python train.py --hidden_size=192 --experts_per_token=2 --d_expert=192 --moe_layers=[1, 2, 3, 4, 5, 6, 7] --router_score="softmax" --balance_loss=0.0178 --router_z_loss=0.001 --lr_router=0.00299 --vocab_size=6467 --batch_tokens=131072 --train_tokens=609000000 --max_steps=4647
Below are experts of layer 5 (counted from 0) of a mixture-of-experts language model. Rows are named router (the router's row for the expert), gate (a neuron's input weights, with its number), up (a neuron's input weights, with its number), down (a neuron's output weights, with its number) and show model dimensions 0-191. Each number is 128 + 32 x the weight over its row's rms, rounded and kept within 0 to 255. Numbers have three digits each.
Before each expert's rows: a language model's description of what the expert responds to; "comes before" lists some tokens at least twice as common just after its tokens as in all text. This comes from a sample of Wikipedia text that the model never trained on. Tokens count by the router's weight.

# expert 44
It responds to: Sports and awards terms. Sports and music chart vocabulary in headings and tables, such as League, Championship, Team, Cup, Music Awards, boxing record.
comes before: " |", ":", "==", " (", "===", " League"
router:114083114224152144175093071089167109146130139083084135133085124150182197136113177137147163140127172077149118099143172155181119119101121202119129103157116138171121137119140141155143128122091143157119126106084113107087104113080135163144124130153057162094114162147160123116145106175124106167137179125132181133101108092115053100127108167129120120134150163157087134097149158079118087129115097097158060156138161106128131114184119190083067085082092144173156123092127111098135134156099141084155098105103081135202116130057127102124105066129155114091130127146145121149056059088156093160
gate3:136188077111094101130097108133128184098166095137162166123112163086123167148150100155152109106094121117095149148103075122136156102139147138101123132121135092179100168094149060089116110130087148141081116172135153114132119133096104129132142092162100123163099128133082113171166105105119125169049044098114165077197180128213146149085193118158134102089130118092140061134145099111112077131089129190162172165149126155137165098145123205101126172142142116101116120078130137121126173121131136042105127161098201122047144099129158120148134106139185156123144089142188155125152141145114183115
up3:114104167182096161133144123141139096171137168103155152098174096135134168040075124083075163172149168145157084132098181161139132117135120124150134086113083125112107153159121104186090105087210126130163143113115063101143155185131165195197102166099140118171113138147172082099098087200122115071151146164126112144072139118090142118137084151097134143122081104113154160135099114126123204151130088089130095098118144164143139157165145110158080096120125110073163094159117104171101083118144128113185125133187103124146116121109127157114103121122138094108048171068134133139088127133159054158
down3:173124120175138151122114143124107085127067067090165096140122120147114086085131112149120151196087099159112125136121119105130182160188104068099171129176180149106155136148114149169139155099097129187130151080097154127103136184151113148140152159188124124139142149143189107129138126195149117136094161127087149130082093162162124131147086120190053146141100104155128113150155125184126151119125084131129143090101128115165157077209170106124117113125111071129082101149142158103069149110061170174160095109128102141090130132084122156133078082031076128122125099127117086143128153135222094110
gate4:094119143135136124104202160112132137153126237172125140103160122144130171085135071193142140162103175136113129100189156137123068111178176136082164102092137108073053155195143201118093126108161128128156078136141122196098083115082177135099189128134167091083074102112157104104101158100150150197100147111158125181122158108126107109166122141184110129130112159132095119146108067082142165147173125179106109156074124109102091139166103108156092208135118139118113115130147124104131101109086094130091116127136117135140084137164097111179134080139113166125163136086112141136127090092086111156
up4:148119107162097169111123121084108080132206174098199121114173100142139192185126117133120102133094184115142132090068128086121078154122154177149124179079172140127092057163134146090077101173109130186130152130112166165104136061076147107132189135125167082123134140100118138142112118130136068187169167126136150131134136059142100101144132157083124142143100136128130069141165132196157091099089104130134138143154092090175132131134145122182075108147197185146182140152104100119149111116120097096143110133129117104119102112150121124077053175100160114087185118124130134110159194081119091112
down4:140107078156096097121161104100137082120151170131092167131113082139114090113092128151075142112139166155156151049107131123131098123104088101156096089168161138144150130173115113140165174148193111123125158091141112119126117183150139141085227160176105130147116107157117152106100139118048105131111107132124105138088178112087112205126176111139129158162091127114163129122157121205098139107143091130127125227116139174123154131108165165143173073142171185070112126154102126108112092133083137155083155127123038108171154139174161091051103145156154104088119133073067134099147115137164139119
gate5:118176143082112035098133103137091140086135127131168111145122150156160134152114110098114106145127190129154121117148138123148154163196123107190172108144126131115118177162193119201128119118132095154155139157074105163143133141134112193117100136127104138134150161115128118055109097141094097163127125137108099095146151164092069154150160147030140113062158040151070124097088159102145128155070123122166087103095172149132049123109123148183178155154123117105136052069124120104102135150135098120163150101137150078152106107138105135142075140137165110142084106175101155080149195155117178137
up5:153110130116174151109193160112131172189137138117132121121101157100138134105134158104089118131172135144143128179125087145104081134050139095121111138135092165068126100097120154126121129103087129117110169073152098153128176060106102080115116194102109131112124142138146118126162159112068148155129103161133170094100118151140143095121117115127112076146121110152133143218104095168045069149174139104102200201162154129179105094189145135136121118116149128137143181184082095143105121090119115151126040128143118128093103200105155072117165139118166088137143156115183088141203120101076139182
down5:134101124080170101156170126135065086078102150104173131109129141095117099118071157157183153139103120130087095144182115184082151111110160107097102128102130124132052116140138107123076121093147142124098144137089120134052155117137112218174149125107123132126127118164153130160173140140110118161111163160086108129120144158156130089107144104132165081166160121098095089138101131177108144195123169140114142105133109121168107101103111205114040076171130169119159202123201106106055148109087095122077136115119116171120155157113105150164129154110141086164146196156148155052100157165123134188
gate6:107102160107118175141081154191153112174105147138148119190093179043134111175109177148131061110053121134153201088094130158123169127112095130123058101142145126143098139139148119124071177163183092132106158160101176142163108169145157121106188149087111168125118124093145202119105092151133150126188094165087135091168089103117150110084135072111101075128181136156161120064165158181101170092167123133058159076152144160116116120095137121154091133088112081111134125136092123117119125129106106105153194171109109148175122107173134157120127110128133074120155119090149123122125115081085114159
up6:108109101151135099149116117107117142136133135155120102119156124095138155194147127111142061171091097127108186122131131141141090113145117117107126182125178147149133137134169149154095134129168117151073121158141079165102210120173140139128108117171135118136115095148095124151179151132100142122145103150080142069106105154161157122120109105160053117141104181153129128145121098132098138104183090196091155107131185204165163154142139103128067115126124090146112148159070146074032021118131129118145177199145110099155092106135150133089177099178086088148114103069115166126182144115136059067
down6:109139170103156137155147071149080118148161131164098104147092154172171171108118155176144135131103115114132129079173095169161111068111104077152142128114148143146124108102099124115103093126133152132112087106140133134120109140213202080115128138194138079075105060126095127131163138142194103110128131098073122153125122103093193110161121151135112153101170168091162131156197138078145131125102166102125105124086041165152131140139170114075212090113141151145116130143166120149174080095147119120095162111133104141120108153091164113148114221097130101148108130161162126031173104118064096152
gate7:097143134136103116098166117135085150139183095104093134117163118118111146112178092158163155098124155155139164137171191067126108131135119121187156142152114090134089132155105181144129075158173078087157093130107077158171058128120146097130134172075096082205158066151170118140101126076090140126133102131147171111152066194142079136156121151132116079123118122088138130158148067135114137118100135151121142121147058169127099176104091162157136066105130138124156120145137094141169104151128136141119122088069093120125139157112170131102135176166099149104049205217082196153163113141099110120
up7:079146131097118111132127106151140119136082209108116124094145123083089124136160123154126079137152173160126112164148142070112162145121116170112195125147107120111143169152155117130086190173179085148209107080102129076081134098086103138145151138183128139164104114152094112154097129123117111119128125106152158093139124144079115179121121178177133092150121123117059137157126083153121132100130149162171191086105136128070153133126126162124167096054150108105168102114136156163172140197136180136150117141106098148106157211152131124077138097130143098086124163138017106141087155120047075085
down7:136144155104111177168072105175073142139094171116107137116124122092155124164190098104146107127139163084250071099130213142194079131167171076120164149128131075123143095178165086092075120136148144053109123130140158135087103167139100120146128156136087155134174118121066124098123125136148117105129138155108072145170110106143149141111159131105107127126146152179098097092136097192082193139157109154118082081209167130128131112117078168127116110122131152142151128081155095209154105125074174108162133148121119113131105075104140146125141104120122136139111085153117124165156111101112137059
gate8:099113136145124060114149150165091060145106180163124071163169174062129121163131105051189107102154153112105138121096132127084121114180134133133138096201086158093104164150162109140064054110147160086111088082117088188139140104114144070104157149088088152139065143139143112179165095158130119164176071079093160189120089076172128109105123173150078110167166143094101132147086137148103160146136136130097120154154135145157165136115216129140129114178166123113147077143150117142098118053119113119112149133123096147158153122151111097156118117155113150166171125088154125181156103125140109085
up8:202118178135069084154146164125175137096075063071177140139086142157158153119090139144109075111126103122162091156184143182129103184052141125122116152147121092099120134154133129097113115100094067192123046170159113135121098139082147192131117115096114093134109181169084123105160162086138222131126146159118112099119145084137130117166180079115110115109165154114164149134157087166146087087141106093167178164097107159126153109127115184132138137141122128056153132172168133148123166183122159115142136132063127087150105136133089121140135138051119109141138115122145121061110082142134102101
down8:147103088153149169135098150132101145131105124087144117101121120110172109073086123223134149153138113137148060164104108138128146078111093059165108125130141094154116137089074140145165047170102119118128140119153137128110118115130136146185113162106085086149147099133119130131112086105175161190183123125121125141158145138050175099143096131153133144144114185097152121140145159049123173086112056160163117067078065109101156165128095133171130175120159139135141108194132169165152153189093131166129123065053183153117133098152164112160137124095112165134119086133117092121099184158121191098
gate9:138107144127139130172187118107096174138186137116135111138141157155105138110174089145146128119151137110128110144090129155132117094119099184125195104097102056138143144125112115105173144113177116106173142140129144159028155087131168121145095126179088110099101188117072135059097121091124117059118110128224179106093088135124140104147147127139143131184147081149096089130131120146094117169118172106082089174136103156123138121132130191156153170112152119113113120120099126077213071095108094092191105145126193174135121090056136120133096138110121107112113134183138142046059154118168122140
up9:083152218157179119217067142109059104090087130129105159124145142135153132182162111111098106114173175106075081114094159060089140163192143123144157062140092092149146115141134212168113160091140133117128167076114125130082153138110154110143124083089078111110120098130094121139131136154125105134141142167125135149122113148096127139167128127110122108116152095119091163141190096120082188150143144077084137159147121082107197130125133141157132145158143143122134120204075177130122145142108104115148107136127134132152173076064015154157140146102142163089131139174155112141091126125119071143
down9:152145134115109161141081168132117165127141183091113127115153154159193095176121085105142142115114110080173121189107197160111140122134084090141115158105158062125096186108135109167106171104106206135117108068128150122164086078128166093160111151124093058139167145158147111140091198125110121070148064157166143077108172144130141181105162091106124109143090142112090138113180038138126141025119099113116099140113113109180068093123128118158124184122128115113084147118146094104146166184155104158121137111127089098172164159123155162094143158114158126174115128103120081171117114136150092167

# expert 29
It responds to: Institution name parts. Words in names of institutions and places, mostly "of" after Court, University, State, plus County, State, Department.
comes before: " of", ",", " (", " in", " and", " States"
router:148101099230130122137070089117150127119139156085081172143118098140159146179080168106123146133137178100124149108113139135162136111068167181141117091148102166165099097118168171142165117103118181161119129116046077150109136113088166167154122152148089173086103172132121110088121100171122128176127165125156166132092091084097089124105118161106099118154156140164093128146150176091112076118090087101130067069134126061136124098162150169070079096101116163186164084092150111114179147151140124107132101056137092137167120140093153094113097134145110141051159137157162098133074092158130090145
gate3:075105102137139092175147174141131164121058097140115151089104132140142136188115147142109136051122098114138122189135120127107128187139130147142149118164158136088164160141134098146135175075140075115088094138093116115119142126116144126183192162090115099105173110088164059076114122084135124154097087123099087106140056209107137104169112145110120143142068119165134190171149124134138121170139113117077192113118092163128128198133115111072115138189099125121144112197169127241134139094111154115170106118143162128150106156121088116123173147162133078139150084077131113092133169119104061129
up3:052110125100101111157160121198081125081106156128145169056101145127091115130161123146140094161147165151100114137132129093100126084122161085153140169160181202165190078077152191160081170128148142147084208124147058150108140155192116132114124126119095037092178161099110126130111143141126125182128161147165109140146138142108107086157133145068171150189162114136094129096097109119131135125114158158082135171178157086130059090098114081130129119132122131054105138162164092110106130159110135120123146131142138113122119120164127076185127109130101134146067202113167118131166107152121123083
down3:194154109142125092101097152133153150134151122119114125124127157165071139133103125121109118086081088068114110100118157167078083122062111145117166100087113096054114167071160101136147140116142088075128117144084109140160143115110133117110104148138160155088125189105165111096068093134089116157138141068120158149184031153149143134141166137131085130129157136137101116178219064145126132106134084130154138055090142173146150169139119159154136055141197133164137117210126174123104098202121162143129117152135117109153136180126098113070161181161103132124195116119174157108128144149134122153
gate4:134180127154159152129112148086098098070084105130155136097090192118098102083175137059136078144148126177133083131142227127100104101119138101152119165112123156085105142151126142100117196136153111145167107099105152146138042136168120113162125113128181124151152158150079187126107141066156171098193095148141128086135149085136117114121082135147142147132085165125102080105146107154087100166106159071163131191054134112132133085156112144100124104157181114126159158145157170108144126155140159136144099156077103089121185146097154106114154117068124069197180142162103141120135138060076103125
up4:095078079151104132156121111076104153124112107110142131110129084080096131136161109135138115165146136119141135160142092115111128098127120101081184117150122153113140160122078111134099136151199177149148066131108175156105093131192101068155119003157099087158118152120182119094146122173132178110138125109153137093167169176149159203113089141163098111131126164105213114083080108113184092119099118169142139123112150097088136136112168136152113126046136127113144107150137184131176068179130135074159078160130105107163111178149141138166073189161129120086112110105083160116168111164143155111
down4:145181130184101157179091120172109133139106125109120051124083140129180181122077159163129113138132095060151192092142143131132094171109131117114099104106135104199117125066107148111137150094183119066122163116126120117110155133167108221137145151169116132153139113105171128105130140110105151106098122126155137132216114103077081123173106118096147138115122074131097116096137116118165162102147134162103152117173120101168090158165171104164126156125067168083130141052117128154141203107068158120130136121112161195133121070100075075138078146106151179131086107175152132181117114113147067138
gate5:152116063132128141132177134164117106127149149092103165073115130112083159127105126052170103112083109066100160147170157128114124119188102152146100182130136109177117072112040107204085089187193094166119131127168112137148097131111092120093095169150132132077099140125121137182119166168071095129110181125114154131090136120108140194079158102136164134134155105118128098111053142118219162106105138195101137141146165082126107148109135185177085102130134109132063121143134126111119171108205097118174138157149209101173116142131100134110107116129124135112087110128158104125140091114102151121
up5:170140116127100124118097192109165140109158138129112145098096070107112127144097131101154053106093146176077154132134101130081124057132162089117118130124142114211192087129159151124090174154099118106131151145121155184112083181076085093115151146103117162066166098130222150167143124089172186088111113123124131111123066114138158131124167122158110138169171146091127160050112139108089135123089152072102092162136163109122123154123112127187167118151178083186110124138183103122111115134176126159181120101135138178158106138144105114072074096153138134148068080144113143191099160171139104124
down5:095187145160115124165104125102043117163120101059177156133081104103101131148110181123133084079101130136134088096144129150180120075162179118116154137156196085139151123132107107098121124132101152129135151113097104124127170153093133178123120138148109096183148101148127111137132157064108130101148198047150132125136105144130073137112145118105131114109097131105139169098090074138177175155158090192159149153115140108116146100137172188150140026065159097100093103090118173115083106122153160146114154135129148155150123099116165070129120138109148147169174137175206116203103049146119115150
gate6:128149123137090111123100096148130144064137098113092147158112131086159155061163192106139145116054080130098119157135177149098150095130146137050117130104091164105138140139109149177125141166074139172086147099189120153123188133120090152087104128060105148133146067091117084108054124118124185138123103145114172077076165151148159137157219120113107069127166166120088152106120164103135152149140181114158154124192148175117085114103096100134200154098133147124144193150129069131083134079119103142164191181147134130189157137148118108137136166118087130157086109146113129116123104098116171105
up6:196123111117129040118188117167111079142153181157160101163199088110183117164122109155143113109144135150134150129176103159124126182075114122134163196096127123107136148093132158145099113162108113144163135164145100117128140101133161126116092113077107154147119131104145152139066144081165130088145123129057031136141152128101099116148150088153133115105143051098053124089104120124116184139141157145165147097121077145109134101123122132066164147132076125141059186132103123103136115188140150129150072150090146153104152184137160036130084106153130158133090128141151066142150197172118114147
down6:147130102062135133113128113144128145124119146155122098116182078094188158087099119116151137124069113085127229127175181110109175175095117128070105111095144182155111087118126182127121145169131173090139102092157095158120121170135137140077118085122086153147134100136104139147081117102102153093207101169072168133094191101134114144156185090106140099052136131068097058086197118109131131135135182150143182119084151169094132140180132114114160139118123124110114179199135112118151135098144150143126130084157108137116125137149119129157143111118079180101130102152135099126120138111227144062
gate7:099065078109158172108191115115163072162056099070077151107175133101113124091059132145058128098111153124054123162117114124150099128129158090152166119182110070162120159146078134151103107102117175188158176111126123145106146110131066154059156097148189101142138118157076140089143126111133153106158155116110116102112165189135157114147160156161118136131144108095133189160076152094137120110102110188137148140157111193158113124182107146124165140104109151171107112129132186079117127106119136157107079145162136111100090141186112189166163157058135126120142172105117113104176125138174156094
up7:059185149131123148137073093143116112123114082127135088164103072131121111137091139096198143114119057128107122158129118125138115113098053152136168139120150113149202183110105169101086124124119136067052123131176124138146163131155102115053104078084137085173140133165158112094176135132150092136088095107136096113135148154106144091191119093173155143161100092147128153156109177113150170133153158096099218182150084195106105127106116075164165123183126187139142131167162136078108099118118132134130107115080196123189133110131091140166149178092164135150114184094124104082133124146117129110
down7:072133220162143118117115111119197102146124143104156136129070137149093121170112107142125161142161112124118092106198085108147128162191115111115159181122129208177154121065051128102087156102094115095111123175139133131108136139093139116122116094118165075148186120126137126118108084094117130120113182128151111091177147095091122114145125149122157144152101145130128151160061132118122120125100122141034138113133167106111158182133117064152059121129230123136141117152086120095154099204093156092162147175090117145101121172173095132173168068106157183139129133124134144109088136095113155069
gate8:112109155117155145118158131098146140181124141113132096152120139093079167195092060131116104136171121127122099155106161117066100157152076069102123080155126157058169159161135139072136120142099164140104093148114138114110089130155154126118136066134168127165147045174070114143171116177079120158105117099149119117190109122196161185143096159162107127109107098102119190102194156138133127156139128105155104137154121142149126105120176133158136077123083147094135131117140120122112197149104134179049130095115142133164117123122140156130155125173020223127113096055132125155174088145122129146
up8:132162081137090095096114094148102131107171102134136163117156142114096114151167135151111161093119111110106139142115143060164143109080171184127201088156167098163103073125086091134110102144062110114132148120108151143186146138053049141078139108101095104145136179126165092193164150118158110117110189146103140166093146177103190111125145105112106111187128153141135141101099141106059119173117140185053107132144053152121129116157077125109183155102121079097122156151074136081158161130143122106169121138147138166147105141127192109122152137095153178101152174149187126144114178056168126117
down8:142099135131156108111136070145142117145126145122149159146135156132118083171081118084165171142129129136148084225122136064133105095124092137181089164137177100159103120111088110163128135106087120079110080117108162102164112121126119173178100138175060122143136115125143089162112101142176163126118088210085145098218104109117174139132120170129214120131139157133051093081150113131163155149183167083114110131114161154152168153155065083144149123129071131145091076124130068103110125157159113126128108154156114107049100154163147129159111097091144172113128133080141111072177155112104137190
gate9:117077109016088096148144103091125119143141114148091123166122136135092127113135094148148160109146133111116168128107145139127077153161116094103134136106116126126073124118116121156076098128136125174100084136085130096174124125090150117118165181054163157186127130138122078071157111142102154142132137155149130149103130148148077139142104077213181096104084127126122109112192111133150163128197104219171125114123170133145106046193123155074150143194144127054123180101111110112134184105086169136172126106159080109102145147105103090131175194139078130091148124164186127124138098112165127134
up9:075126133142121193119106179103146128119084141117153187140132126076136111074153142085144157188112110158125086135137128161117112142120121169143151093131187139074087141106166102092110163139102135127150156143134148145152157108099089138185208126105114114063096154161105159182153161170153104165148115135105132144150092078081057077207131170132133070099150134093132101119103125121164190175107152171147094102127115180132167135190144040180123138163088123153142096157097111118080065162124170134171123143139143174076115074105081102124122056095140097148134160089096123121101110157159150143
down9:126121146153143107103133165154136082137138135124112139134127118065079112121116104115075187136138144187139161115116067115140116066083170139088134119119107149100104176058148173144087127186128108109088130129119107151144137133161147127182123117168146114062132120173139083090132052053161178171140149089129111152162087114165086142147117123129156076156043123186153166163120168180117153127115125122096107114104127149129096129105124056109127081057104141185144135125151144204176125164163140161061141163106080167101161105124100169120094113172095088161133111193131116145151170110120137197

# expert 35
It responds to: Foreign name endings. Vowel-heavy middle or final pieces of non-English place and personal names, such as Saudi, Jakarta, Alberta, Vijayanagara, Bosnia.
comes before: ",", "ian", "ia", "i", "a", " ("
router:093128115193139129153093101089157126149119138097081146117090130141166153153055196105144143131153175114118120136151157103171133133067156177117083117154087152176084091124145171152147115103106146147088099085073095144095149115096171178170103099175073166097106161133132146090146070146110095163150196110136187142092074085109032115118090141142170126155113126152082128128112157091096084121089100123149102089139136107152136128174099159076073092127102164171136113085203143107162150156122125092195098085097109109125107122097163134134079124143099144116177143153175098113081107171167101142
gate7:152091109145145160195106095096127137114168152151108149088133175116188122118160117090085089140132136190088097110137140198058101134075073126097118105112156109133151119131134180161070204175136093126098076136157130119086155150099135157186157131139139104140109171149186159074154144119135083119133151065137155175144112091117152060156147077104196177105150140099160108139065203087164124136127132185180115138153153112173149120103124122123131161117115079068136120121088082089124144114173137124097101133172117184158147130097106144190111115063170115152100108138120095116097089106153141096
up7:183097135110195092132124115125154112055145157111124073119141168101132105145133096125137090149131115104117051165111113139161149134070092181106160165152147130147130154148185166125078147134137141151098090134139098102144050128051122092121118111153158150122187207130107119147126136153090118107178154151125080100133124126152108075100069168187099128106106158137073190172168104182096134123152103158125093109113135152151069150064176106112119091123161147133073080155170157147146184114131162170117159136147106138096156134155098118152128126101120087055062130062124113103156196097098137157
down7:105101123114073118108178144123147187111157152104163079153214076144120111122083137194121071074188110129123167088107105100146090094130073096110109175076082141170063144090144136065151107130156145172127160119137099128130143137152154115106133075201114156152109129160114177092161136124172172118139137081125088104117108071109133113180103119150181123138131129106122127125190077050103151114126118138176119103185130157124098130132051097111111169157107109131108154149173135127079140127078174175087168110124149174159188102137108172154115126069154149130166139112085170145125138165154150097
gate8:164143200184073140121143116166071154130186129108141128136142125133143096076106182161153087116141119154158139136129115134115130099107150129146153141192100128152125095187095129224101094155090158111158093108137106148084096145080186140154095099152160128190102127143138140165125128148202128141120148126112115103135101118159089178189124136112122075117131100152167141131149096072111077163139153113063072071155142145072173058135143177142146165076170133101139114112161125143115154100152139059136134164112136099128157105170066193052100178096063130098100114108091131107102115115102100118
up8:075122092104127162107139157135092039068100159112125139138121111120109139165145145146182121112112109155139173130153118143081160109114140096081127142095165154142141155118144121153100112124184134115160049158165101174118141161107139169175133072141151104117139091095154145158130139165192145172068133103086069125190117170170160123113095212092135164211101129102103105085122100071113126146156127118066141086093145181124167171113147067143178129103158146110170107122128118134137083139218081131103174138129086161151115099086076128125099099131153136160189128059136087128155128093112112129
down8:068142155072155093060141140168105163094121143159119138139139178138112136132104147116173143109050137116109084116129138090164131126154222152119113144131108108203151164093155076125039112170123120109114098128135171146150110105155150092151158104145161070175067143099128156112164121186123104151149144118134124164162103200190117152117135117129142032138115152108152161100114083072134110197131116079111157114120104143199119154130168073092073102125132117154139097081168067144138124111126075110134115123150139168123096173149152157120172074121071155145185082146093126137143152101117128121
gate9:118116181143085122123072142190168113119181168154178104106163106105138141159120123134155103085189102139112118138098152076105144128115134150132143134126117093183113142169104137105087099121113101106105110123098110154105143121123102087127102094174099194072124144112170098133169145120110102115066160143153072054135127109177073116152103126123120183063087123156144143148150199131152137083151166137193134166108141088107095092137077147112135080119125069136203208160150108075123120098137145096140110171097134162146101172138138103158137147162186148120113144121196167094157061158093038140
up9:134073141177192139125172121091155123151168106109071138058147096142108145118113118202127158146114100088136160144079156116091149114119131154133181111078120103137131143088166095129164163113163148091129108120112140209121095149098125172149102117177082105138128167141086104096103110109117174106165200137154193111164127051180070142164039156156114094189122111127143097126118142153174135088078085081168103135112139134117161144100137136155130108137126110183112131124147104131087105123187108079153116065118086129082152105125180143105165136193139166122112130101057143152185118111096074126
down9:124198134081149138131097111127143175121150159168138110117095125115129151135130058102181159092156118182107119132079187140166140099105161050089153130138155089143070091167162097137180162106131122186134159108083154173115113101188174137085181151135103105093175167133121147152112144101131067101162141150141138106119124150116080198185085114148123132118091122164120119128144128154079110092125114070145150099129126179122160071177131085121086111169161095170143090103069082151075069094130157069111055138135124122196065145113163115105136134128099165186113152088118139160145120148143122154
gate10:134143123125159107143112130153124177224126121119109098117159102081098117151126109163123129195169149150128122127130090108048146164170148132138220115125169078090072065188103124109122147090130164119122096158101088141122085193081127094125110136140151164117088166129087099206150132125136110156100105152066128073181128153209127150097119120145145113082112117151127157129145176092099077106190151158109128105165132107106110117104082127111164128106162130069173168138084091116137167093192203150132125150091137145109078165058121172117138156132089118137137075123150120172154099127110127153
up10:134147062120139197138103117162136167162058155129074111145118059134156152177160121170095129110156114134119135144164093145123096132171170139174121127119044145110121114142117141093140139113144086123084068167096144128182159132153127110115142180089182145085073143117135118163163169156114077161111119146156138123163132122110042126094122130118071157111099110169103149066165162126045150147103153144140088106131137143065037143112155112076107115150201129096077152158127085105158183108166131126130139142116089159145058130107144143099107106145144089147103124199179085119169132102140160141
down10:110138073037109105122066087066105094141187150165137124153183114078160125150121107162145178210194131099102075128088131164103140099101095119120101108132114104070137142142129092124150161095104104187118108113146135152111139144187100094143139124165097115090107163181148150138169150104123143157122117158129167155106149136097161156126131145205131123125142132145172148123134199157088142157122148109127152165136106105080081152169118127089166120125156077105081135141081119169179151099124111159160119166194071130198101068162088144123075144115069114064102174144102103088148074123117143139
gate11:146190091134143118077096148175083153084158138120088150097149116166173142084167121132150172101156146096095118135166092140142096171108151141115119074114110100089074115154112130126170129136126136100130131019159127145168098152084105097118152121082159166136111081130103069192114203130182142081139083152116168095147104131152122139108161106115112165096123109129183127138120160173158153151171179151133099141062079104117148112134079165120155141136144113117122141166112089201110090103191103166076062193114124188111136143122111113120134180180102174089146114101182163094096103092095141151
up11:158092073153129116100086079163157133137095105131127098186111178123087155149109179100185103133126127135156159140102082139121120102173101101138146139098135090107142119134161178166110106152181147130097109196094138094068237138087133122157168147085129057133096120152145151162142105128098137068111123128171156157118114170154114101152082130068163095181144148162174141140136104113161168126061100089116140109137123226127140105193143136097176075129111107136118081101150186107127083058096150062140142128150168100120122097118161185080133098088156080132121144094165129152099117123135150137
down11:154142098111096108137090117090119096090141074157114121161125140131111153158100160130154158090182198196126158150079130100121190110091075111082138170109139098125083073123151180114179085095129156128086091191091196053113141140140107138081134119177142114217124094100106123098095142099112128141073098142187188127110150140151116146176143145144155120138132113185142121150099092078154138124166154102132176094127125208139131112154078144114161113112069123134129114139123206056094135120133144085159130120079160067111130176118127137162138130107128088093115188157123097133127135107200141142
gate12:126189132106177145103173164133152079099154140167111086111123073120189147219154102161084106122101103082107149062145159126117066107179136130129156080120172082136111101185110121140176093069122113132108119127190162081165122140157139108126153148201178093125166072136156090156091113097122156135096108112087103142157103082130143103080149102116106114157113160109144073162168114111096135140136162104141152158147157095077142133128125080167207167152119151154148105152109145083089167187144080169070132188126109070104147149126147098171152111118085123107142161110140131187123139073094100125
up12:044115182158163101203104175119134164119142133081204172109151137162135104082091156078154139185069129153120129129170100092088156145150206120169132133095133179121170181109059099134133138175171129058142146102101080129109099145149137126148141104070155137123155146132085156071130108088149115081115101126115081112068184172137192089121130088151141133142109125141140124136140145187163141071116126149136100065078143124152172093099098124148120122083142058107131137147137128138167138132118171103124129058116165113145144082151123173135124094102170179147110091155140102088117121187133138110
down12:106086156107117135133108122163154165114110068119168114135158134098104117062138125130165143087134143069149163096142074102151133123102107142071160127167115172133147147095129141171109166173100119196175121168144172110101149125162188160154019135068153131132103145125106154112154116134114136135130060200104120121137166126092118089181161123094110140158091082178103131116064140130158103147109106145075146131118127137166133116161117117105091184077116144178116123117204068120184151081146164096079129080123170159137109084117050121117154122090146139153069136168135089182147081176163139146
gate13:140174111096148135092158145100088123101091184159125111183143080067160147077132121180128119135124093136144102136100134086167156137118185130132146121080115044113157141098163132137146123107156056049145084125157151090159137119094152097183118174157086123069105108173131036115096128135114155164135144064121092136131139106127167138181125138172119150180127168131142120114138095095114110123128091081085102201119142114111132125148124134059120138169166135127199136142092095116091172104110125149105156128160086163150100134179112128091154168150084066073142120152168114135198124129199088175
up13:106078116064137113111076158130140105121058118101149134122150130173151090196155160096129125187134098098095145126155113116169182196096089124134157172186109177133107104137167135126178183144150096137102138221112085145118107093142122121109129162066112105166135140099118103146151157089132124151161129143137067108103155154103170125093135115161048112100150068192136172158159127102149146133134165140186137128148092157136175093088184127178101151105077129109108067151128171133186096109111184085142107127131161064090154097135117159104123071125150066120113108149072142142140152140070125103
down13:115164106202122079064119120090125075096132139152143084180135139164165114088126185115142166097103115079128117177066152167086110142129085119178138148064124045105145149134164107135124130136167140089127048170130128173163142130023102071134175142173073176117114192159137173110107148101109115131159145078149179114124118118151126134139111074095154149115150153117092141123163139098094159165128066091090117109123122154155096160167135161147131119148117101164204122080142126125144142132128142142147111119088143153140164153157155129122149148147118144077148033138115141090145080114134079188